Weights of a small mixture-of-experts language model, trained from scratch on English Wikipedia: 12 layers, 48 experts in each of 12 layers.
Below are experts of layer 6 (counted from 0) of a mixture-of-experts language model. Rows are named router (the router's row for the expert), gate (a neuron's input weights, with its number), up (a neuron's input weights, with its number) and show model dimensions 0-255. Each number is 500 + 50 x the weight over its row's rms, rounded and kept within 0 to 999. Numbers have three digits each.
After each expert's rows: "mostly gets" lists some tokens that are sent to it at least half of the time. This comes from a sample of Wikipedia text that the model never trained on.

# expert 4
router:492439521464509573502493547417407504440450415463467495534524469494478445469475542562470459463537443498438554557545413509538457531539477439569447601454483500575486416540547529558423474445531601494517507563502570528559487493500445451457555426503504517511477563455496490459509447479461478462516467430472581480501537460461464573492471458578574560427469492467453586516465493523490462452574523625450477485429529588453409517474433572438546577515416568564581510522478508543470510442425436518488451506479462453412569500487572534471487447466456458460495522569424616482492491494488510565548553575461553382551501608545543411608570520534478594539471473541572506540481558556533452517494537449454528448515573502438481418501458540502457462506509441390467473559467579429532621539507582
gate0:512490585474516554501483474471432503492497464526377452576413565474453580484509538489454568515541489492533473510494471474481488492536476440576498508562461463519577478498474565536389468528509455489434431346503425550533556507468482598476550444426484557482521558324456492523514503480520457447440493515487520479512535458515458455592616526451500499543645417532542475529542443478542493512475499494485574484485510493465393451441562497497564348515518455461492498552494407584454526481461466463498543615490491543541550483523496456469539485556512454481496546545562502556514589489467514498603546521432533440474421546466428607591520577437512473506488438493620474451538481539446472509481421451444519357512435458528455444518559447490471437502500543587456498432431482491511523497571521
up0:527492502524458546393454538448545521540496558412614539467495541467560544457481528431545488458554560396481520421480536478485461542496470436522511540508466452569492516536551582446510521570569538454476482609513515548452545439478507447479484444494381545499540399537570467512511406435520510571470543537490531529444478451516535502570380501471418375459507477489440534505419492519544470577446458448410530495538568519506514434552527465544543440491546542437506466523578504506479557510502412480548495395480502551442507509448495429503538495422525476507500552476518428473453345529548574413520501458547533491548523603512624498458494654596465475455567532568466544538514548499509552512554476570478503616479494563606546534512555441441536493525508414574544529452549486466526498522538554
mostly gets: " offic", "resident", " man", " child", "ician", " son"

# expert 45
router:488511417425396517544432504509404484445494534469522436561466412522543465484479448532496519505530575516445425551456522473482492566488554431630390498542565442548558537543577528512423445511397526486471538560528593523495405501498459473515472417534484555500489517488493544477547487472498492488505467419533489491511450561589465466502495528529541402440464516498394541498549501478466448476459471556550426401500482578396508450459380482540420545496419518566489468466473477584515495461493449519491394503434543460471478534562483455509486506524489428497589454490527442487445581469475472454549494586532522434567558541583577417423605518472532550538555492474603617542476501508574455500411541525446466504523541529512581549454529513491484519465480457439470507616527505478511528489320511
gate0:483549549505577495607459486467514480507448461513483447521487514506466350526501436541462490504427471546462527503602400523480471516437483476526499539508569452447425508441528477513495443540488446578455445509438491484458551518430459569557568468470546542625496601489567447413435531488554447454507487468482524499424464530529476471578613461402549603523481535506495525499499509502553513522449466523469524536456555455550534495449513479553459412481469579444476575576441436441588509614526435481530514418555546599424485516484558534552482577549559538575496520497374542603529544505500560534472527399517463484534597515496534525530498465416561513521518458519594501606525494448558537578490461548526597420395497427489500523462541545471423464497504496491485489490584469460505546625437506
up0:553560487496387526504580527540540509470418440536471410528485461422429447467519506457542554548424462551445515597468403514445578447482470472514475534573512451434510474511572456502473534582570408465528385459469557464435470454457508579510441444505542446482435511464541481562561480532372485577487508493435487439449431557581515478544601462443525484659477501429448579531564541475441510483479484555521470472478567540534599437454546589500444364418519492527444437479548472387486525542577492405452508493555550462509519505418570554438471424515449518524498510515503545528512493472429493479553528523538497449480542503459493438551489462529530530471525443375559488539548528473558367509497522539551505524542525493480465516466566486473517469502530472460561499515556448556474587513432408
mostly gets: " min", " Min", " Pe", " Cons", " Lab", " Pri"

# expert 38
router:542420513494357505509460587444523501512501498488467343477569479568542432490414491537520515540477515479472473531454507514469539505561510421495378522407506453457477474510473563494477490488432469525418502531425565548466396540485457510514455454440461500553576507543504538533457517427459562428474461463440474593534436497565517505539614500559544537466572489449468427534441538492458495579484507523457513576452466440449542541520549565546423516585437549475521548521571436457528500472461431558504478492459488525492483498530543424427481566468473499475434345583533496453515515547497534492510603595537456594486428578496523423565499558473493448497589420494487537465454593557549524545490464440519425542454471538490442437478522517448485607478515575547462467482576551503465643551440556
gate0:426549519496478498581546392478524440493498429501527525394555509593526537488493535473522532494484529599401532451525473579546517442520601494479528434522467440472565485519465439508542556506514556565477536487587587521475493564511539525563474433508540486496562501494518511523420501501421530534447506431567487541482536637495506460479534528533520487548416429526510457490474595402455425559437599514487533490518483581482491479434414483472459552435432500587530470456458495489481468520488569467398458454514496487470490481389583492557492585537566495400491537467504467394492658498514466515467588540577465473539515553419442389555563631478461433476520484566553521509550489495525546487516459525521521499422425456589512492471476541501483502532507489475410534473530615478477454395575590
up0:598470426537454510516486504435472480542591578520458512446436555400467497516446524565444460461598513547478471446527347545501417517534492485498555521557506488483440441492444471488471444473574433469548530448461399528486453490512591491346476479571371518489554450399507470521461436421493477518517498484521531433512434513463446440456465539571585509503610478415453612537517524453483471548524430400496468475482494428508477557521501459523527423586531567508567521472434570545562450534509481422521488521471481506511558425542459513508513447477573503404505511545496495536578386425499456563566420522572497478519480517490541540453421468508474488526460573462491476496507428566498409539540523461544501545557467612494543501478478460540466422418380451553528436491507450430486517533572520
mostly gets: "1", "3", "4", "2", "29", "6"

# expert 37
router:524493531478465471468480502507412481485601450499497472509444435576523535535515538529515448434431544462498486501431377397490454528516578389420452512470518462530471479461553519571371474457503560463542506495450579565465533593406484470454451423534545464618464580521465597594482406488548529466523477499446546551530452492517478535572557474604496514461433482469504499427528442465503515488562470519552449438443487424448445553480491567593464482466487574549563426504409503575453562417561437532526454440461496393499477446446550511486570576533525448465581494572476512472535542500427545569530522578489555556508492576481453461507571434540533489487488439586451514462506561479516493470518475501525444625564487423496500444368577566553505533461443499461475490528522502475496545583439535
gate0:507426587567403426456466424433522538485500462437602534460443453524549420513478521574513510454552530550463476491504434518545484421454449439453473451479502520560529534497555525431532488573552489542492431550528488514468523507506555526485582460533441500538407522452497507473492426446529497466565542386490456512468536389468457507472503578532542518467653447440503388444509585620531542449498493532517370472603480458497521537522457567382491443552587469567455474450498533604597437549504532469408385496506559522474516451609439577449557522451454524483541479551477521497455492506524480564575490420537495530474567436527544495547463519448509428447498540489395518572426514439502527497524543541544467466546460500505524458509518448468539613404490485422593469489515516489537473491491530
up0:511473521431517467586519437540465488516600486489489436546417490476467501512476526498539517468477458562519432496498526510488540452468498495437474433488588431485410531432498528506450468416510576430495523421458581445435537465453436518537406524503484559510371494571549481447504573499460458450502381542495508541491521525609475450550572547500474499507476471514435480568567384396509565493508399580399433521504579489496462499493550491497471559504463606526593496483500417490587448541614534480579458495553394451493403513486482525428500506536397430480498508509498509549428482512446534482507520500508362445547487474477464505556435495530548505501442500519568493437431540537561576469484484428449564489492442439462382504512546546359516538486491464537505443497573589483532539604530555
mostly gets: " spec", " differ", " Spec", " sever", " desc", " suc"

# expert 17
router:395410565421473510475423451503445513510577496565471446557506545539545390466468381539552429558568491434521487519412424463511492475533492438505516551496553603554406474480518560455496456510463491475497474453455515515534531582459468557499431530463550509471503523392375562576474450489415523379496531437502614499504474547566434553423570504487527577498530463479516597470490456531405491515528436574485417440492509454351468498483480454538474532434537482524443454549486445590540482421579453529542446398468494531454523483388614493446427577456506523415531451561520456440471513488441503543516517539473519597535473449557604402501501513500543492535525454506541542486495530539529510503468495458471483546604540584507478563510530469498470529553569495499469502518502522480492519485412564
gate0:569527491469443476529523501530481494566485572510487447521488495527427469533488506524488428496471532440500418560534522571550495519502536451477384589582526476530523549500416596462490426464495584591517539393481468525508489441445613462399500577377489397539521480574409451492577419580535376497479501467593519638502573458494462404451540618516557457438528517482550539538521543484499530519491449523537489445545490471486510534482560490470458539548481460493411441477552442589411608545535470484574564605422528501559505488488375541443502499382514506488467524517446544434562475462582552479512510513532580516487612536442520485515532522522529582527521503480543468528456547517512464499590434472452491466527440512451537497498472435482469580534426459486521505490541523449534485478394504
up0:502473533419562461484533560509495573476498490469518484421442597474463487425597455594541486566422499490566472508510521507576521521551514501529513498496460445477575407479446525482466573456530423475457482550432533376507481476488587489515555500482511601519572451480424483546393507574433551484478495528520448500500502473517509539509541519530444395466390433524481432414481516453481515392641505516521475509459486602476527484454574423539546510427523428618471454478483532435440491418453545571506545452509540487535434644485536429570474527508513583494488543543520494393523456572497521516479484471529505397493446507449584607501527513535423529459519414582460516456458494442508501481565539457481477573464538493465499490460476568517405579541506437538556545569478518398493563475606520
mostly gets: "===", "\".", " •", "====", "==", ".\""

# expert 34
router:441535540521482572505514448483469558446539516468417482392578472550472463468497517580490358416565457516432514453547410488533499489539526475520422565468546510593544444543611501573518468541479560502515491541559447567502552538506557420488490474484484574587484607499419588557538496425443408407519515409486513521498485505554435552446480464523543523467466453513550479458518535526551542544530487471485465463529475480396529545535505477526571568560446531611498546474574531480479404445610497480498457543544423458499439526543522520476518555521392445521519483574462493522501597509480475466503557620471510521556551527551565463491419466514466470535506503433474554451458525558624477495637419472545499548484501484561440546438563532498511448512509456406490394474548571464573557515475585
gate0:509462483533399591571501541487497463487532465444517465398528514483524543515516509602506559525540464480482419494487513433496513552567509532507532461504466467535477473600535471422563596450533579434603531488412506551587506436522490535514564480507501535564419440436597511442487446448498492514438513388543436528571478466535538507504420461514547479564529412472455530456529524529573542445549530505507416424407511560543500432422513497409567428539535502479409409547450532421451470478479553457478453541462486438461432461470528472493565504534598465509427497460549484484491545681544504444485517404626559563430547503402530454517468505470527460422529577591470421444503482504482470537537436432557525501481499495551485470554417493505521494406549541462447503491569502546447512487600497
up0:482446505499366522557609472525546567494573514530431548453572542531519531443475471475647475478444562594531500483532435436512486593540360616548472471557429458511507540516454588474491496490434489433575464524539523478519497469511484488573490535448453553523483573490455484521524468472544560489484566442494508482469547552507555573526427485427382587577449527523480418383457461518419499433542557414560554492479440487461567507550547469520573483484502423484465497460481573521492477439480469515413545471485451487456519473476580539504532462469473506443504526536608426498569558433477565533497501503499564488512538555562485483589479406457473508563411459542546482441591537458580513443461443403496546501469449537472378468481497519394471501489459547478557573442456447522494444452417507
mostly gets: "aged", "ended", "ected", "ounced", "ated", "ized"

# expert 28
router:481491446384490557525511568437472526467543423457505465508544482489459446477537497492560477470603584583404443611399463431475499545500521389559436479553551459558559434560548514506485544538563471558468428565515538487489482572405484541487555460496552499455440616516513541511580525474482445451497422451537553629486460502581433533407419445557515573492435517512417474536520528617424536509474509586424461534465509484428407543508530507547515529585469500477512468539429444496490500391491525560497463574464508420566570518512592541479490504457485428449505442521478448466404573541465506529519536587484491556572560494464502506541527492429498407428533406455529456536412512505477468461493532458506446572516472495493411496509506497467453531448552561440420462592494516522440557484493552
gate1:514468501507493542543385567435437566418512513531506437579480474420479523569483451474491574467499489581484415538488478448516508469527488500549460632453463401519484530595480514533533526337515478506494463571438562505435454474619490548533542536439540553505545464498446562442518489584510498404537452472529522571452504543501584403454445495582439492447489516426471546510473518451452576521428543528495442448450414500549441519362543522423471589465478508481543500433530481477569534550532517549436524582506440526535504522495515506546542486553490546556500541442503574497463464555567439594552520424509513468490604449508484498529509657487460551494486460569475488444444469512434526508462512594552584484460531421437540459469477538415479427420508491432430468467482599497438464507557492
up1:542505498451488433476513470564488513485483461501516510406483499561459538427483522576555452479499528487438629525581539465635439570438561537507549475490567496482487451473602492419494562524458507522528548520486442554472594421367369413573399505526467499410425429526525489540435453423507488512483474509457456381527488485462423541536494550482506513482496550443617475568532463483530494468544414528543527521468549554515591422520509546541454493459452554479420533566464479542463493465471446566514448420461466456466520474563512508503583546470445489416531516628473406531565595505488488480547505536529466528549458539481505505438501505489563446513536503522549499524574404521606511469488483434465456439572560487453469518559531413508478535481446485571461492504484451608597451605532573
mostly gets: "sh", "use", "ael", "idd", "eth", "az"

# expert 29
router:531509489470487490448455533468536548471527419460449470500507466494461432484452506538505499481568448452408457536527454516549488476590469428539438449498478412524431467558584494555543484493560542469431433544497484479634430520428415533472454499437476490589549572451475596555495470370538542494481359492470614482529398460434454568487419467628547525435496469442434495512490512595468543437537459426481405405495501486501424508496543495493588517475501543535604389479453488495577546445500445452408420466486465489586453520505523511501549541535458471533519466645511523449498559509434526537497579519423517584508461474438502509438430459522536497551504445537601476479398561524546481487517479500486424528474509477527479481535493573498511430460554540486500359424535513506525501498510524
gate1:442537551456553450429466481523544496498463475509367491529428493518546471356469548545533489474518624530488464459536634493514528556522533474503539563473471522595499471475433582354558510526528517418455508518405494457525484508536481512541487477595486513490549475528548538438498460462546449588456476520459578503498531480474456512433447475490486513415403472505477535453566508502503468524538455458483418490534449576508468571423476498563518507433554590437500533530569407478483525557495474474497550638615529543418556484432488546488498546503463427531465506568485570556533600462529447526475542500502423469484523550476459447621495472485448463579443474562519484448567498491544532600423544484554598476479497523468565502497473356427469503426577461486502568502493561530480548587409544
up1:459483462577459555604591432479486524535445627584487518469456585544460552497567601431552503545547378482601506448480430483499507457492459542437477511479468593526511516457559429503543490426483471611520550536598520485477530465337492597524464476471471514496541461568363440481509524473403498447465593541531415580484521479493516544421513544524410514494554506543481493588569583546512503529467568467480558468506482437390489514470542471529401496578503464500431592445557533484493508571553498531479554480441590440551483507438525465582465480401482545417453503494522472498473512471433486462502482478544520569508527419475440440465450515490511464518574463399459470490454435611423536594524484545487462448491526479464484555482488471515511516549496449579575492496488475565476477473512494
mostly gets: "tal", "ital", " Air", "al"

# expert 35
router:607492529412367452524468579463528545483559512575530576496562501592571480506443545517493437526532433439408418639488440495558410508503519557476511539489532521484484352471479566513531504519542518433497567492513583497472582520426431527477472388459473482522492552497520468554489490469500491428529514390481569480542517508540453556497551552627554530441456543453493534473501497627546462540446452590513370531438483523384462553388484496546547544482514543522455482505517448451513534412509510454478448447548412451520522500502533513423543497511524457523473399583515527472483495493512449584423567477472554538550564510522477498529533422533469442444540448440486471503446590509529525464566404445519569543523517434530431514532510437571500606520547549515492453497498577502500556474505539
gate0:478492502526485486509515449544586566534488487503392512628484480491551500581467584472512627416588591489480464522556456492537490474581530503576580510494544448557490462522451533525399461581509485475537453498497564486601464581559473558565445501475427475501472493478444551547426557463524469409472490445488518531563486551509445455485475445445618559450426624510554532454373510550518533476534410538525571450529491480429559500460541521477529562534606470583484462402457466479557447412516521501478554563488519509548501559456468438557484524561479509399536386483478531472545583513420390593571478495492520421596547492455507565483527525522445507439541446417457506502595443521493508523509481521495503437437543502499493492507503518529499491594500528575507586556419508473546512594523526
up0:518512501474546563524547528464468484459381503515624435443572537539516562508564508472561451592383423446607511579470491530546519519463492459417484536553523629547578459534538517513614549447496387480440476519502578482473451597458546510454506405488410613513535468507498479493474436469532538479514472460499427468427478380529553478478596521475427452531493476527492546527578494492452465448421452467413523469434496413556481465455555477431471488519486534418545512521478419475413539509527442518505511471565475562527499466496382486516540435418570497476509531579449554486471406473553545512471465532539440453416441513574455446497478483551542492548468541446532474448451526557450468476413573513546402465474387499432536467491451523463497530465478511545581406544547447453493485512463532
mostly gets: "\",", "),", ".,", ",", "',", ");"

# expert 31
router:464452504498411573449420548518401513584566492495489460502558460486508446495470419581452486485570571474398378599488472495492489503504594389546418529522505455546471508569543477495399414482466589486481571490500567523561441517457455472445438464429574585484577621508480503487489451468497581537561485497549604544520452428504523522489571527542485468397488461558399494410599505496472487525524545558486501364459497511464519524388488558514437479449424519522484523555503449542457573504574468471507476519393512496455511591527522518462523556585545440480482424508599431508397598508536484466542444508492538453504495490482567469375567526435497500436435521507481531508538560474556511498417480478463493534559512415554446554489553458459502479551528473468456490493490532495540522482424548
gate1:526479490549423464477427500491547570542561477481558529586530417502487432419522356430502541550471425504491471402540463492471519519464416484488444502516519512482564558429482550478446517461555478606540490491553532510538485462561384510567496439526611473454513493547547463511483517561502506487385396501556418415392542519526511536536518526486535567481502459524449493536678563461495533507532520536470497562385570499488443500577438550528525561477583490517641508429435478558472518475469481492553481519564466480557539607532497456503390477614478480486495497468475489475435508395517508616520466503425468496475421455486522599533510452573558474484468491528518500593529487515526449494475558533503503484509541524493415584507551504420519468400610534539516467473450486443456509584493492
up1:507510514513478515500573562580517498458519507538518468555556466576490529504563602517592564445587537396475574531483445547487515479517545559496552565495538444399525502522478564468479527474501532536605372512505561510464439446559427511510540535500589539537462520495593540444420403391477603304393470484577530425475527533480543449427556423444477478528526483397423492458519433515564488485475425477571536544549514509493561478533502494529488438448537456404531391657423516444513508539471422485490492511544508618571549433485525514503486498552476484418475594482487539495531509491486409493525453482490500505469397478487421517562514503431488527472518540511538525479488562483479455511519431504624526541530477483460489476521491524527495444472482538563434535484454578478493465595507520
mostly gets: " Comp", " comp", " App", " sc", "-c", "-p"

# expert 30
router:597477483431431608509477528378394556406501454475444448511539467551482492438440532522463485533501467479486452482452405510528449419542465477527499600520561448495464476469606582545589611500464582525535519448530459498482555476507434535500401455531445427494586589477454575585559459450425445479496492442459532534572524523517511571492519511491542552420477532482504474463507566575439507562496485489559502512466398457476492581403480570612475556514370593517492500375544444493524488520458451554461470522468441500420516532585599447475490478515537446428524466543532410480458535551481511493528515504518596605547512580478480515391520501462550532513560523453482449523472523468525454535463429491474490581538575455499496466501491580496466516556573460480428453490520542475454602510508511
gate0:505491489588486559493588579518449418530468431562419398484560481419484386455570534476600504536497444511531493532486521399498502495519481509553492557427432454511483523469538451558451534516445477498560460521546573490535445406521563463530545504441406472573527429513510483532557507536537472401496455460519466474427488569462430541551522517516417486492447569524387490582448506492477581490357569508564474469411439473457456533573530597517434548550554513517397487514460401569461520500518517447466490495541420490510583504592471503561481540504537501416618499500558589502444482470522465542502454467498509476499570564482507514514564478459399435519532511561500435588522490560480485446455484499418435546514452416597518450504469441533504535431562438507595417510508451419574474449494523
up0:514455483401524544490523477523413551562383511484535527515448530498497435516472488452604421442511481485555533455495457484553480481458518616534466574455459516456555505513580451512494415513524463478488466481517458470510462506501542500489512534530553548600595458562453560486493526463518495506549531488467524434453515434473435496481560475440534544493518441426515475517463551598501486500502530511488524511423409425451444522511420565500517527489387414418412471461490492537560488479489464488655455528439507417461527415485405406533527509552529506423625486543553532473382589445508449462601519472571475481581553456421514569531521433540503463495501504536554527506464476590559524547456507502393496547543456436537515547493465633549492619445441468501540426637521552518519513550420531
mostly gets: " became", " been", " began", " called", " being", " named"

# expert 13
router:513472534489451553459515547365387495530549505485476446553502506520462421521410473421539486489540541566423387600471457516461432536451530497508481447514520448493441419508579593516561550505511513435452574445516546514477490502551488564372389449560522501588546599542446446565566546513498495398504516500530459458509496539590486540459520515542541430597487497500493442478540468584501528499513560479456460407554396481423507562476509374583533502497352483543547405473493492540549531440519483484436523467465548473426498546542547504564517589597431507457580455519484441481419502513500466472545515513497542554525519515499549452481401517537533508549451425458559540449432556521532451443479440490429545505482568496570469505533504583489471482521611497469450476454520581545497514538414554
gate0:484491459522565497484445524416536400522468506537515459441449454396553373502501420429502514497469537478467390510510582456425540507440383609520529467494510511465536499507470521533418507534506522491463512501463612446521431468604479384527469468462399466527544427523492567426472439517449396507520412500563504547510427520556489511595529555575526453419493388571526539539462501551484491493539480530453454520500494591543445506530498474424495517495519532453529518561524509497436516505547590462549557511435564503515445454458516415576477502407462452509473429498484588477520515529413463477513367488459434473486466447532544501420556611474521494441584422594532562498471501488445451511493528479454513481594582429562594464543484554530512491394535509516594447542524483529481426478464464
up0:482509408452488488547471498519506426463404431520564556513412523452464522482438554429487464435522484508469467484528459490436464587537418508577435507542485462471539541479513501468487493397557495579440520508501539492536487517478525555432481535522471518637465462625531501518509606488438536443438474551486540496588522523575449501532487546581448487465628476584496557510579524437511409527488512526570489478490472590540503484589514514516502460429654549560504442396464474571425448491505423446478505454567513529449515473598478433496520452485511473492430395443489503457475576433478503405490453498494513465521572529513502505434488471472526524431532573394500541505618452466427435467570465457513525459609487603431537549428461455528570485506437463509459510509538534483439389468422441
mostly gets: " S", " \"", "S", " s", "-s", "-S"

# expert 20
router:526518472505429535502422565522480436532492479419486519558504566540478473503482464461485448503541521548506486580518429507470455472415509414439419445550532453457463451506527585610489546538504465515428542407529611457535503494467400538487458373453423528550454450535515420582560471473463575452475530480501559544573452395460483541488504552558581548525488524532428524473441439642502488456521497495510434461479420494446415505430538592538453579445475458586579477391412572510513544495509473492447491450555593502548532496556474473445536525493506409479455502495537423556427577438456510471560591553524480551489479513473457466525616594521536514492487510474592553477518591495546491456401506500521474519488451436561492444525489526474445474579628532452491469520501565474599449533475535
gate0:493444467502501492425567411567524483519520477512377494415531407520452536465484496409478420594488550461438595473541411445473504466450519491561481571484481557534530491462537514460534562481504506492600529477426496466522394372425552551509414555485450556468510443506432622499547480444456468567489476568582455417511394402528558439504521543448485529521430483571578524524512552547517490595476456430498453352504490409511500497520554525528498557489454433453651429485460514561502520433543544516471521478538571544486555545437529484465539572521514529536519575475490575551433589476517453503477487536513491555547510416467572543459465472569418556480526508491519523526481573455533477556500488469545568426475538481527497505575476576479453578461540473454493454441524411579436498497569488
up0:480475494511520446486494457458419546531489498470388504484541454529503458424524530540529424544630524495468494482449474451451440506488470526558449336474523459470561498394571517420592503493450482454504494598494503540547526467504604530524468494449449474531451507396499461499576470536410519560453545546389442537486575593484457583472506505467489467450460465544614490506512484537505509541496539445489472449488484573530377521471493532562451570434496526442434500552448528438553548400466607480519508440501472388473494532523569631502545516518438560551469494501505534477503486421551473519601484511559474485482488532525571505491532344602398449390537613477575469539487575545499439472526477489468456459501528503475472513524454519542516553468488503491537467490459499527492425478581374
mostly gets: " class", "ript", " success", " vers", "ract", " crit"

# expert 8
router:605524462478450498421481510361404540536530459565471519581504412513480457466540448587506468488580420449440485510427420532608490569563476484531481516514478578518502532517491541532548482520525543480530481556428501486459560523439418443505538509532472465511559528490429596594468509465471576452526527409554511470509481490529522605480558482591542497525473542474533480497508429529478599495515415469501466413399460469458486508477434562456577498405407537475458474580471567515501576446459475526429349485489467533470497548538537467435565562486420470485601430559542489530563612500456575562474491581423493540537555634603481496497534511471511530530516450496560456499450520494540486449462420453552521531537527477498477528505573513515547593519588534447447450408518549498476527537482572
gate0:478522535542479531395504440483522469445549473536397415630500507523525376474410538494411419462551449530576526420478471409484535503484514600588541526537519503521518472545523532555492475481533567529496529467432442418494542486477408506567548425503490461389465568552539472604439441465492527474553512496513491553598548470465475445521517577522513500433490509542572535497557452569419518402517573600562383566452472435514436472480479551519525504488515603487555384461441517513486527442443423497500482472489504463441451433474469500563468435514391517507509536445499517456536490475503499531510416484410504519588576447458441415467447427490538492406499455509516507512525516530582516371381495443545511488579434499434488533444427525481508504525454491484569540558563437528471528501537515
up0:497499478498564485549431562499420514512449463472494527459441497503444580449555519469523513489434479423475560447614563503498468533543487361450543491522540568454495510553495586493462529542520473495556431428453532490471443539449600429479525533476497461545559404465453595534518452491417524570508476625485448476450465503565475580421470487492556503451417535504397537490482556439548493497518484549451475450559542597431535570491584455421553565547504329493497606512468537472535529493551515521465539554479555535532485490549515536487477593486616493539464470541506581489473530455496403523532525554585576483504456502514480570534595611561478459517525473513463523481497482441418450473554484489379487452480602421528543518529544414524510541436535547558444393478578556496499426520505496
mostly gets: " public", " original", " same", " small", " local", " new"

# expert 5
router:564537514473450438535435505426429515492589469485500482451560448472505421427472487568523449475656504493432495492403467480534453538423428428483388560538523495562511461481502579600491528456522613439509536433551524533472540596507427483521412470544487530524606559435488502461506511425523555421485525488555470598523426451514397609406506523538572432502449452593437486511522445489538603449494510524568448458503578440402496548509494539520542501451413564557504498502418462551492522444475521487411439502461482482550510537518631499532538500541591474480433468522522450507488475536520492473426514597473538490514492503530600437488535545491495566585493484444505477465440488539604455454481487466461541493592503446549518469453534529514466502540515591432484462482530453525572509595417518
gate0:519477455466397402521478485493435540514511437475592521488514444561557545506454442456553565605523558477538423563514517533488548465548504537495315493559515604451513598412544519529516541481409510498508436475507387488502558575447502508521527545439445494478512484523520553497482535496536532499483430541560481539546450593494466457495456499467430522497469510532490453502532472452459534568558585491451481454477498571495461535430500510452453529451420595573481516499494518491486530511517439457464508484534436510476493467379444339547608542473468468517499494482462443449464427475415420620474613499446486434519596406399455527373463448469489466440480546534513510495557513458578447520542500492467524495461495479395521469567361490522540518550528443448494475479510449464552495564464572
up0:509403481545510577481475504572465480510547496521425555544451537547402403471484470475538515467539441523461514518542490435497490490508493325463657592470406457493488547603526421462472519535551442495498546493491426459499573473560446563492470509534513458552541515540507486505479423519505392497536462581460470555486537489581520525517528430519504479537523435496550473512418475486478516473440497466489519394543512525436556505556514540575433518458498568401552482522524440557524550441581582532467440466510481450524599479420544560561492486506515483589475464404534497533600478477415529393523434431453476448483500582468522450525530511487516475510440520463499519434413558439389565459505427593443573531546503486451572498450441413411443424538541499438543496410498574473516585524508496
mostly gets: " century", "08", "09", "06", "07", "04"

# expert 40
router:485481504488507451493376537443458549489523403442333475523431546476417400444521475514458462515606517522454487561454505456564534499532554358480466520474497392518548536478560539520593552445472529472428464491472540497501526568486446515516527466511523509473472564454535548592468511442443544382575513523528509531492504499558458599488565436511583447421539535545491485502502487547545506492475456583566484412505522478396485469468436601491502501478553521538546511499392468472519499457450566531459420514424471355472455643453560452389499530423500494493512510535472471478449502512515496475550604534472576466523525549512501401410511494425487549501468499524490515410429510434547442524483498442462449492621502506495488500432542443528482515445492522573470522516409538503594550512438552
gate0:497386516586545461561574571443450468514502543445490564526479478492481481515424480480458496593428424450554533513587485478546580467526492460531436418515479469429475514475466530517465566491438520521394517484438566447501446567477584487453518564501512448485380436559513545508569491490476564436427468458448510422567492650547470480543495448510519486445538458685510520524456434388467422506445470511427525441451463507491521490468475442421484495499563516470501480529490460433417478478472393478502613499529502469451498450576505464511487527438459543479581471449510542478496497511472454514501506496508523495503351511515463438474509349524512428589407516478575561491498507538502563428518499545527441515514419451504474455432564512458519425549473594568465494539442560487615483572480499
up0:564527489497488492362519504411451489489469556450482449590478527508509532449545477438526467513541479537554446515527486380564449527560496534471505500469524532546480550473467460470528445430525397549458495522563448421471523561465537379464589390473493441534398489525522498511502449585495526548525447545512407544518576501490594532575519527458496549411419469454531491526485480474614436427647568521549551441528446496496520450549561499444495514479479499415517507500506552613471565584563477556467465521475543515529553490536518533488456501303514497482534518507484425507511437486601518560483542525470562412488403437446534451536610468550505533547505484457553535581513495519544488509493510493530568603475497435505475481532565420598522485577526580513598451477478592479525514499531473
mostly gets: "sk", "ai", "ik", "ok"

# expert 11
router:549424467434538434454440588467465538493517502539425456544453428546530501453421502495495536490541583536507469512507458508436427471492521528523395575553492420506373458543564536595437479474437547482438515536522502603527528456480511562500415438468522494440551546448504514501542532427416529363506508476451450506495439439475462540463426512563595569422429530498510472586466526493459514530494512489540422455533535535535490524527457473561462518510428466492629415508554464464455462512531453530459477525451461495479530555473576403370498569588442462480481366564486472457472570574526443507508600593483537609502539548606562487487549577493514539506550422458540504429414548538526516455486455483470488473561521485541435477537474507494553471475606571496433418500515583523525513554492548
gate1:606622531555584484474476588434462475559565601535555543538502527499498473536486470450426548494503537481523495489568560575568514488531519443529522485512520529518430543552536451456492515424573476587515541439455590572548590561432452493427501561573468476459542552655493517415560510570454418454521468478534548418473510500469526588472500495461526544481515660481571469483506482534457490514468496477529516441538531471504399563489566484618521455519405460528486527534485506545563468489496428440532543484542485570468503445532540484533449449496526414599521469536431512547468491423498587525420454590535481461543518399556511557539453455486491583447590454562518469511490541488508472445492503536443531446506480481536448419427626486458465572550538549593485495468418518507551454586541544
up1:515499570522501514382478524525416554430591514496491576500481532426627521542441398498488472511440462486468448478497504506507521378502487602528479415547509537501445582478564535493526446423483453527547472488560540592478601535522505428537556438552627518499578442516512445567593536506433467527504471521485531607473440578439505515586508469506520566558490563434518522476451469492495438486469523525480497539550596466503492507529426488575396495429436558590577581516550481527419483479516497512542588444526477436481464429473517534544428577454527485525422478494500477482481488479509554596464487493504506526544511627485551508568534442563440452536550523499514522429610547437542503436516411549537507482480399473513569438498505472453416453510479530449550438449391553469545524468541609
mostly gets: " H", " K", " G", " L", " D", " B"